{"n_experts": 128, "lr_router": 0.00166, "lr": 0.0104, "beta1": 0.93}
Below are experts of layer 6 (counted from 0) of a mixture-of-experts language model. Rows are named router (the router's row for the expert) and show model dimensions 0-191. Each number is 128 + 32 x the weight over its row's rms, rounded and kept within 0 to 255. Numbers have three digits each.
Before each expert's rows: "comes before" lists some tokens at least twice as common just after its tokens as in all text. This comes from a sample of Wikipedia text that the model never trained on. Tokens count by the router's weight.

# expert 120
comes before: " |", " the", " it", " he", " they", ")"
router:059192094095093129100146107145110106157145152134166092137109095150121139164184103141104098166097095116151103077097085096089104136147097164117175129158114086100104166112153095154164059075099119140088136170159088186130172105171135157100146143152124214154077174151098155110167102166084137138150051129179158162132059094139167103108094090082164083131119153156107108118155134121153148173150102137157107170154088099099126087118171123163145138116151177129122063095149084127100163146099152096076093157146126089151094182139146137153116128160150137196073161163151143148152163122167174155

# expert 105
comes before: " |", "|", " 0", " 5", " 4", " medal"
router:058193098096093130099148105143112104158153146138166091134112097151116143152187104148105097156094104110155106074094084097088102142154089148119175131165112087098104162113151095157162055080098116140092130171155089189132165104167131159101143148153119212153077178145098153108167104166090132140148048130178156160129055094144167100110089091086167090132119161152110109118154142121159152171150099139156104163154089102099127091117171119160144141115151180128116066101148081134093164141098155093077094149146119082151097180140149136154114132160152140200071157160149144152155156122169173144

# expert 108
comes before: "\n", "-", "|", " -", "The", "2."
router:146138124090114186113115099136131102171086171124158122196095088164085136204106100154083099141092129119129078089142160124120137115192081112130175136139063126124140097123106068174154100108133127107140107166149092106114146130119133133114095166140114201097118134118099116109144110142065171093131113130185193175148176091152147119122141077148155118138144134131142058118147127144126140153172127151105126165128162098121127081148135114128168096140147187142142142131139133069074132125139177162093063143151061020146059161157159186129143158171120157168134190119175181121149181083100146146

# expert 48
comes before: " |", "\n", " The", " been", " In", " also"
router:061193099097095126098147102144111107156149150141162088138108097150118143154182104148109099157097099108158106074097084096093101143156094156120172131160110089103102166109149094153166052081101111143092132171158089188133170110164131161103148144150119210152075180143102154107166101161086132139146051127179160163126053089142169101110091093082164088131120160154111104121161135118158156170153097144153105165152091103097125089116172120166143137116154179131119070098145081130096162145101154092082090147152118085155098178145145138154120134160149138202071159164150144150157154122171171148

# expert 86
comes before: " 0", " 1", " 2", " 3", " 4", " 5"
router:115156107112099161082134077206124107167167152164141142129123124166086184171185170157172110157129138141095116141172094088126104122120112162139159158098115140108131131152148123164120103141095106089127136165176118143163151103190150182142169191191115140183139173165086105130085133169051169132084096099168133193135065118125175117147059144127165062067111124139134122097145139075159158118126116131127075165120093064139161111113124151102146133147092139150097169128134140154117141146102186161165137148182111126126090144112124155153134142109149136164096101128109174076154132157082114246

# expert 80
comes before: " in", " by", " on", " as", " to", " the"
router:143094116098104122166125076141110151242131170149169104076120100169127167215112124177104098144121037114152092091142105093148104115164126157097110093093099161175115155130147062171133122129150067142117098113161136133140177088154148131050130130143123139156098142126098147079130077131118137127134088160132160116157057092145143124112129059123155142071141100147166122091109171124168179169101106104106117171164148112133109115077197106112143078128079074140094120113083119127117152148106169147080170103154097159120118108161155100121094167091161132093093161171115189115159104138172118161

# expert 21
comes before: " to", " the", " of", " that", " in", " a"
router:058196102100097128096147103148111107154152145140162089134111096152119139151186105147105099158093098115155106071097087095086102143146091150119177128161110086103108164111153093157161055078099115145095129171162085187131170103167127158104147148151122214158078173145101153106164104165095135138153051125177158158128049087147164101107092089083160084131114157158106104119153137124157156174148096137157106164153087102096130093118169119159144137115150176128122068101155085131096163147100159092076093152145119081150103181139148136153115132165146136194073156159153146149162156122170176145

# expert 104
comes before: "\n", "°N", " been", " –", "The", "In"
router:058193105099095130097150105146111108157152148140163092134110097149115145157185106145104099160096100106162105073095086092089101136149091150120171127163108085102104162109152099156163054079100114146091122174154089191130168111169125159100143145152125212155078174146098154109165105161093131138151048131184156161132050096144169093109092090086162084133116158159117102116155139119154144171152100142155102163154088106099126095114166121166142139115156180134120066096146086131095164143101149093074091152147121085156101181148147138146113132160148139195073157166153142148158159118168173151

# expert 34
comes before: " the", " a", " his", " least", " its", " an"
router:097102099079109180064137084127117101126095092119115102120087122113123175177155105140124100166092072104146134134114122084119110090145110166102163131139071074100133135156099061156150119046117071111149125192123124205145172091124105143094174139129125111156083179201094122119090111145142155124126120092072126100125128098145151094144119083144157161126129110186118075143124183152127161178124098072115122178143182130136186087054170096083141098124122112154141153098147139104170111173067153173168117167143118094135092176113179160184133178139156168118105176129131144114157159112099131175

# expert 118
comes before: "\n", " ", " %", " Nominated", " W", " 3"
router:132150160100164165135102088161084079169170132088149119097084101114146151206212123127081109096112136096128107098090095093135101083112147130140178151153093144090147165088135064163138143114123107081161093117174096164140189078136140167157132120169158119104123142139090131158118120110052137133120125105116208179122107124101098112119111146072124147111134133144120158143202104149156143164145100135095140157121145118126140087094186089147116103124185171130134171124169106087125169142085172129083121157159147009102141099162135133130144176120111064158156144205137151129135103085100105185

# expert 97
comes before: " |", "\n", ",", " ", ";", ")"
router:057183088095102134081147106157102109162142152130160090143111085142112132150189108136106100161094095115159091084100107091088106142159090156144150120156113092088103170114141099157149052089096106144082110172165080186155169106177124147114147140134126195153083166162097157109161108174085122133165040117180163148125048096136162100106092080087163092130123138148108095119165145130151163148153096133163109169163087090085110087112180136167135135129147184127120087105146077134105162150106155095084087156139117091146101182128143122154119135149154120176065165156151133161156168125173174142

# expert 74
comes before: "The", "==", "In", "\n", "===", "-"
router:135175159113139158099111091119156142116113178149178122147082146136093137166117123161148159170147098150143127138115143109131141100178116164184140107144148104184108198066171067193128105075120084110149101168147134118112195089136098160150135145098179107175117136146051105101135137116088145166079119117097163175131095139195126140034110086113200127160158120152107152116115157085118147172122153113146100199161124139111121105089109134155097094133120175115123062098114141077105110157153119127114113140143106092131062113173189136101101146109160192171180112162125147187184138101151178149

# expert 85
comes before: "ed", "ing", "ated", "ed.", "ed,", "able"
router:138107150101177117154150049142079129180098164100126117127133096121098124161078150156122100236105109113163131098100159101111136129167151189149178119144095113111096164156137064125111144087128105126094123135156144130147103116168148164082109163183143167112116117173084129103080111170122188133083110148144171206140163133128123014089155064088118144128102133122107105098145173115214100109091125111113129143173173053176088128113122085158142150189102142145142132116145151165113145185108144172095117144114152102149079135102127113147137128169171077135128157166166145141126125093145159169

# expert 81
comes before: "\n", " The", " A", " ;", " \"The", " S"
router:117201150154149113126097117096108127198084072121163092171083092148174145204141108173098130148125055086112121103089129135105119127134101179144153177140130100102108128148163152157127138106094123117091099139192101092111164073121162124104147094112114104165166164095107164121110067098057105150116087114127140193151085095125179132134112084048164091087139115122100085125139118055139170133194138090087149105097112100174131063122097100114165103130152132178158140122092066108081119126156164133134155116142111100112089143127182110142115110101168118136101130112175198142166182145129132184

# expert 109
comes before: " of", " and", " were", " in", " are", " for"
router:131162086075086158150132073132151158115121180164127088106111048194125127137152133105127046132137052110154183169142122111125139157124173149086125144115107075151118155153140145138119175119151144151138138120146125135096150125112135127114185158120176115131149159180119118066113064084054125144128089147123155121146049102146074129123111148123140067076147090154120097110146173121123117161174100101135138174111152096129054111117100110156155069111132083130124171089153122119108159140102162136155038137180115046173088156129166105150133125098099152150142099154155115195145168087155189135

# expert 114
comes before: " |", "|", " USA", ";", " L", " P"
router:108191063056122120148118092121125149179137182128136097096125074141113137196154136124141127179071093125169148076154087064099074152168075150162151151105046117132083149121123140174169138123114118093104114143161141097137156090134093117141127100162111129176142127130133125097085094102065120098085109084091143167093117090154150084158076130126116156096152156150076096146182130140140132168115143146144113143142135106110112087109111086176146142099107206170141107130152082091058175178056127072148104149160118125157070125118118106126144168145175105127141138201147141143175108153148173166

# expert 123
comes before: " |", "\n", " He", " The", " In", "ian"
router:060194106094096128099147102143113105158147150139162094134109098150113141151188101148101097157095098113156102073099081098089106142156089156121172130164111090100105162108149098157164054081096111140086131169152082189132170106165130160103142143149120213151074174146101158110163108162086134138149047127181156158131055087146166108109090091084163086130119156154108105124154143125156155172155098137154101163154088106097125092117174120165142135113155175129119067101149086134097161146101148092081089153146126086154097185141142137154113131166147136199074161158146147147163155120168173160

# expert 117
comes before: "-", "\n", " |", " of", " in", " as"
router:057194103097095128099146100143109109155152155139163089133110097152119143161186105145110097154093102112156102078095086097090108143146089156121174130158112086096105160109154095154163058080098116146091129170158087186132168103168128159103145145152126213151074171150098152108167101163085131136151049131180158157128053095145169103109090088087160086131118157155111108118154139124159149173152097135157106169156094101094125091122170120161141141114152177127117071101150087132094164146098156090079094152150123083150095181141149141155116130160149138199073162162148143148165160118168175150

# expert 77
comes before: "ing", "ation", " of", "ment", "ion", "ations"
router:139145118159171115075170090190083105148122156119168039121106063143158151198109160169101099207137129139104105110102142120128174146178125141089172110132130107098130198180189082126111125134156139134075116115111126168138139104115148115102147149153116154137152176161139179080094086143134155152133115114109170222096181099146119073061139076121139144056132147113152151144114151107210133114131110108088097154149137054163094103083102102138185106181143164172094160119121130130118119147077169135112128087172123162193118144115133142106115161119124080133152118183108142144134136134140133174

# expert 76
comes before: " of", " in", " and", " to", ".", " for"
router:130152146085118164132125108182104105140117158119153053118095108156131137174127148193141125137122130086180117119153174131092144155140142150083161124138124144104141146148180055178098130137137143102078165140126111093130129051131122147108162124129153156144083117130056165007171111182110156132139172136094138119186086075173149139086128082143189133077144093215133144097109129114142145101128129089085133183204145066112123098130122163158165066116147155186064094122126145113102157162117179135107112133134149120190118163107151158164153166134085118102131126149125170166150125112120142172

# expert 115
comes before: " |", " States", "°N", "n", " Kingdom", "|---|---|---|---|---|---|"
router:057195103095095125099152101139115106158152148139166093133107099148113142150188104146099095163096102112152103076094085099088099138151092152121170127162111086096104167111151096156164054081100112142089130171159088188133169106166129158105145146150121211155081174145098152108163102166093132136149047125176160162131054087142165101110093090082163089131117160155108110119156137122156152171154100140151105162154091102099127094115171117162145137116155177131117068100150084134097162145100157090077088153147121081151098187137146136153112136162145139199071158160150143150166157119169171149

# expert 88
comes before: "-", "\n", "|", "=", "Personal", "=="
router:165174101121156154095092080148138100162139197133114123129122147218088138204119120100115110176099118117124114126128157131134177137183094153147122104134096142131117178110120127210129109114159157141161117135160109165115205111165115162145160141131137161089113148147100113118148137172081192196144126083128152188146102112153106145063092079098203169131104148097149080092173109092121140177107126114095136181138155122088118162126130112149113138092107160092130083116116139055165100152141146138190074107127106065131087116176136178165131104119141171142161093167095181144166128060158153175

# expert 75
comes before: "\n", "|", " album", " —", " 3:", " song"
router:114100125126172102156121112121130091179169229083130099155116075117151118188133099094105162185121064105096118113165146066138159115145077154165120112084107076167123168147165093138173158141086081134089122161144076123158184108141096084156179142090108106156099132172152194108133093151096108102062081123095125157149107097132179107130113079165157142119077168144155128104120123133140163110182104141124142173088132110069140120099129107145134095140101152131086080107144127075156176112137203173102089150131143091130114145171151087122100158185135142160132173156143120180149146069104122187

# expert 70
comes before: " the", " he", " it", " they", " she", " a"
router:117164100133117093114122125163161120143106158137175103161089110160133109169149110128135167117125140118124117122117117120160127120147173162057219099077134086129152199118127091143074108080116099111147151170144148078173167106200192176094153140145145136149175122132132166129100152127076134162131134128097166183172147128108200154128072112133139101100090152169084125179200136152135071149212139091172113176083138089119165132128169174077102114158114103165137103138136107082101161116084128116096103148194142128114111157083139102159128118169165139121096117185177148110184120137142177195

# expert 100
comes before: " the", " The", " a", "an", " it", " American"
router:057194101096096133099146099143115104154152151136164091134110097152117141156186101145104095158095100109155104074093084095093104142152093160121177128154111085100105166110149095155164054082102118145091129175159086185131167104168134160102147145151121211152081172147097154109165098165087134138149057127175155158127056088143163098112094087084164086129119159154109110116155140122160151173153099138160102162158088103097130090119169116158149138116148175127119067101148083131097163144098158088078091156148124084154098179135151134155115129164145137199072159162149144151162158118172177146

# expert 116
comes before: "\n", ".", " in", " to", "on", "us"
router:064197102100090130101148104147112106157151156136159092135105099155121146154190100142106096160096098110156104069094083100090103139156099157124170125157113090102104165111152096159163055078104116142089128168161092189133166106168129161105143141150121209153076174147100152107165102165090131136149044130180154157132056085144169103108090087082159083133117161156110109119159138121159151170150102143158110169154092105096127089112169122162139141112153181131117067100149082130096158142101158096079088153150119080155099179139149137154114129160145134197072157167149143154162161121162173137

# expert 103
comes before: "|", "\n", "-", "|---|---|---|---|---|---|", "|---|---|---|---|---|", "|---|---|---|"
router:064200091090111130102143102139115100161140158142160090128109097153112147151178101150092094163090098114156104079099094099083107133144083156113171133161110094089111164107143086161155053076111118147102128166152086181136167110167132157095144135152120204156078168151098156108173106152086140131146056132175158163139057096140163105109096078089166092127110158148106118121154149123157139156148110137171107162164082091086126096117164111170147142117155180130122078097149078136086162141096156094072089151149114082138096188137152147151111121166155148205077167162154148150151149116167173148

# expert 122
comes before: " the", " a", " his", "en", " their", " example,"
router:139117195114095116119084119126030125131136106101082101091112133175177124142152154173120122151114112118179111125077122115126088131119094147105149127118111098088146179114111084158138161076164117148090148141172149089126107102139143153136100092105106130139043179097075131117122141145095140160074103123099118171126161079153145085113110106132134141129047074143110123084184111102127121104145086158119077169186138133097186092113171110050086105128072149091086132109123085071134139156049162121140096160185072152145117158100145119122121133100169153137101121091161176087154171144166169200

# expert 101
comes before: "-", " •", " Born:", " Country:", " Coordinates:", " Genus:"
router:124179119118122115148099110156125085148201146150186077105072084087160121151124120181086133142115131136115092129065110069109158115180095165087161114139058080096133159166114117126102103058119132158105129137150171150115133119167163154137115127158177171125087198163162072119154112127147151174108096129186173121182104089106117138087116066104144115200120181127090059111192186117136118086130081137131119126142162091102088111158125160110178099087156147155127117122146105168080182150082165166081136194149162142099071138090137129156119138126136168119114085118114125123148135166112128179

# expert 107
comes before: " |", " /", " of", "%", ";", " were"
router:109118145124143082093194089190146139148128134109133098135065104094112118164172123144097093181164089103101118088122163058120172164163046146139084096146111159095123160111159096174135129125115151084101161172164074128157136112167119160158170116142131150115087170116125123069114143110081091090132110109124157143181110079103135110113116093137199144099139138138110050169107161096143156096115167178138106156126067126123124114145118151133137084139069080151141179044145134189139145125104141077148127112115090113149085081154151124101117098149144108178166168188175128124153148112199158194

# expert 96
comes before: " |", ";", " hold", " 0", " —", " (un"
router:052187103097101111102138098143107112155153147145161091135104101141106148159182111144111092166099098112153093083102087094089114150156093154128177137165112079085103160109146090160166065082098107131091129171158094196144168106166135154099146145145126222154074175153096159111166104170090130131146060125175160157140066088154169098104089095086163093123117162146122111131163133124159150170152093122162102167146101096110129096116171130160152141111143172127121068098147085135102164148097152086088087157148137082162099183140148134163119127151136131195063167164137141142152157122186174154

# expert 112
comes before: "\n", ";", " ", " to", " was", " –"
router:054191100102094124097149104147115109155148151142167092131105095155120150154189099144102100159098099109161104082092089098089109147151095149124173128157108087103104164111152095155166055082099112142084129168158085187131166112165131163107147145152127213160078169148096148113164103166090131137148048132183161162127054092143168098109092090081165085129119159152109108122160141124155153170151097134157105163155091103097124093120171118164142138114151175130118071100150088131096162144093154095075093152147119080150091180137142138157115133166142136194072161159150143154163163123170175149

# expert 113
comes before: " |", "',", "th", "–3", ":00", " May"
router:162163123125102101113106057140083162157146175124152091132099067121078076195156133180088112175142100083151114141090127121149084107158084188108116138155083097182129163089089100159148105157133110102108071106152070119085201135139118143143150124132163101155081175135104128081084100124066183134131136166142124105131163101135201079140103141140103168110124164097107159140138155131100129122183106167159137152149117091091150104055101128071125085095160137132122059132151072111135178123124123134085121119162081093151139136137187176113095155118103065109107164102143088120166149058164134130

# expert 89
comes before: "|", " |", "|---|---|---|---|---|---|", "|---|---|---|---|---|", "|---|---|---|---", "|---|---|---|---|---|---|---|---|"
router:127136082162146105121097075130129161153089199193159104084134114090114156153150106119087078154097088123126071136085154128143153126171051171114135119129111117069121126128121112166137128051143152128149136218156122154178115129126143147115175105100114133083075165194121154087159129130090061093141095166102158202105078117159173121126113121169078107085107129171127107123116140108169125193154067131145127171155097097137137091157118172159178133126149127134146121118093152137109162176086152090101070086142136128093087131114147184160149143164174182113123108135172177181146187140154106140

# expert 72
comes before: " the", " a", " his", " this", " which", " their"
router:058153126088137117038083082131113063172102145114197146145146121100074161188095130166122107130086105081079103162133081058133104122157095174098118110086117124164149129139166059121175114075100095138123138146119170079129145078145131123108135164140144111124126141154112171157158129145121186179152131127163146126145102076138159082121094125112150123132135091164142133123147182122101169147178101121136148145121091174159164128128117124154163068133089115130128130134181101147122172194108126082165033130105143125160163144073142155129089167098212162136177088166138175149135151101090161134

# expert 67
comes before: "\n", " The", " He", " In", " It", " This"
router:099105170115148151156135110110138094117167137115134123072096129133111083183199107160088110126113091099131136127124147150185101172195105165169119134151127103108151124158127127126132075071170065094159178192183094155126117121164155141104111071097076134122119129125123113117168111130011117190129139162150127168121142122137140099077093079143136146083137126120146095128173134076125134128118094108128071162101179160086139089159118112115125128160111151133164114104120153142126147149043174124155057140157145134116110127197114112136117181147144066185101124170171152132209145136179144201

# expert 87
comes before: " |", "′", "2", "1", "3", "8"
router:108179114108128123131146098105095077116127171152129142097124128163092107160139136139124165204089083156114086142133166104165146173165073197130143112108136121135155191164184128174091127104126167083102111160108084117054105145164103115100195109155163141145148112136051079054081131114092129132131166179147160141151103072142175077159109134122156124155090121126117127122162137128120104105100096135140058144183116071102114111139182139132162159119151142192100101113121095150126154157076165138131146096134130090094070126142169199171153207168171093135107165157130161124176105085143109163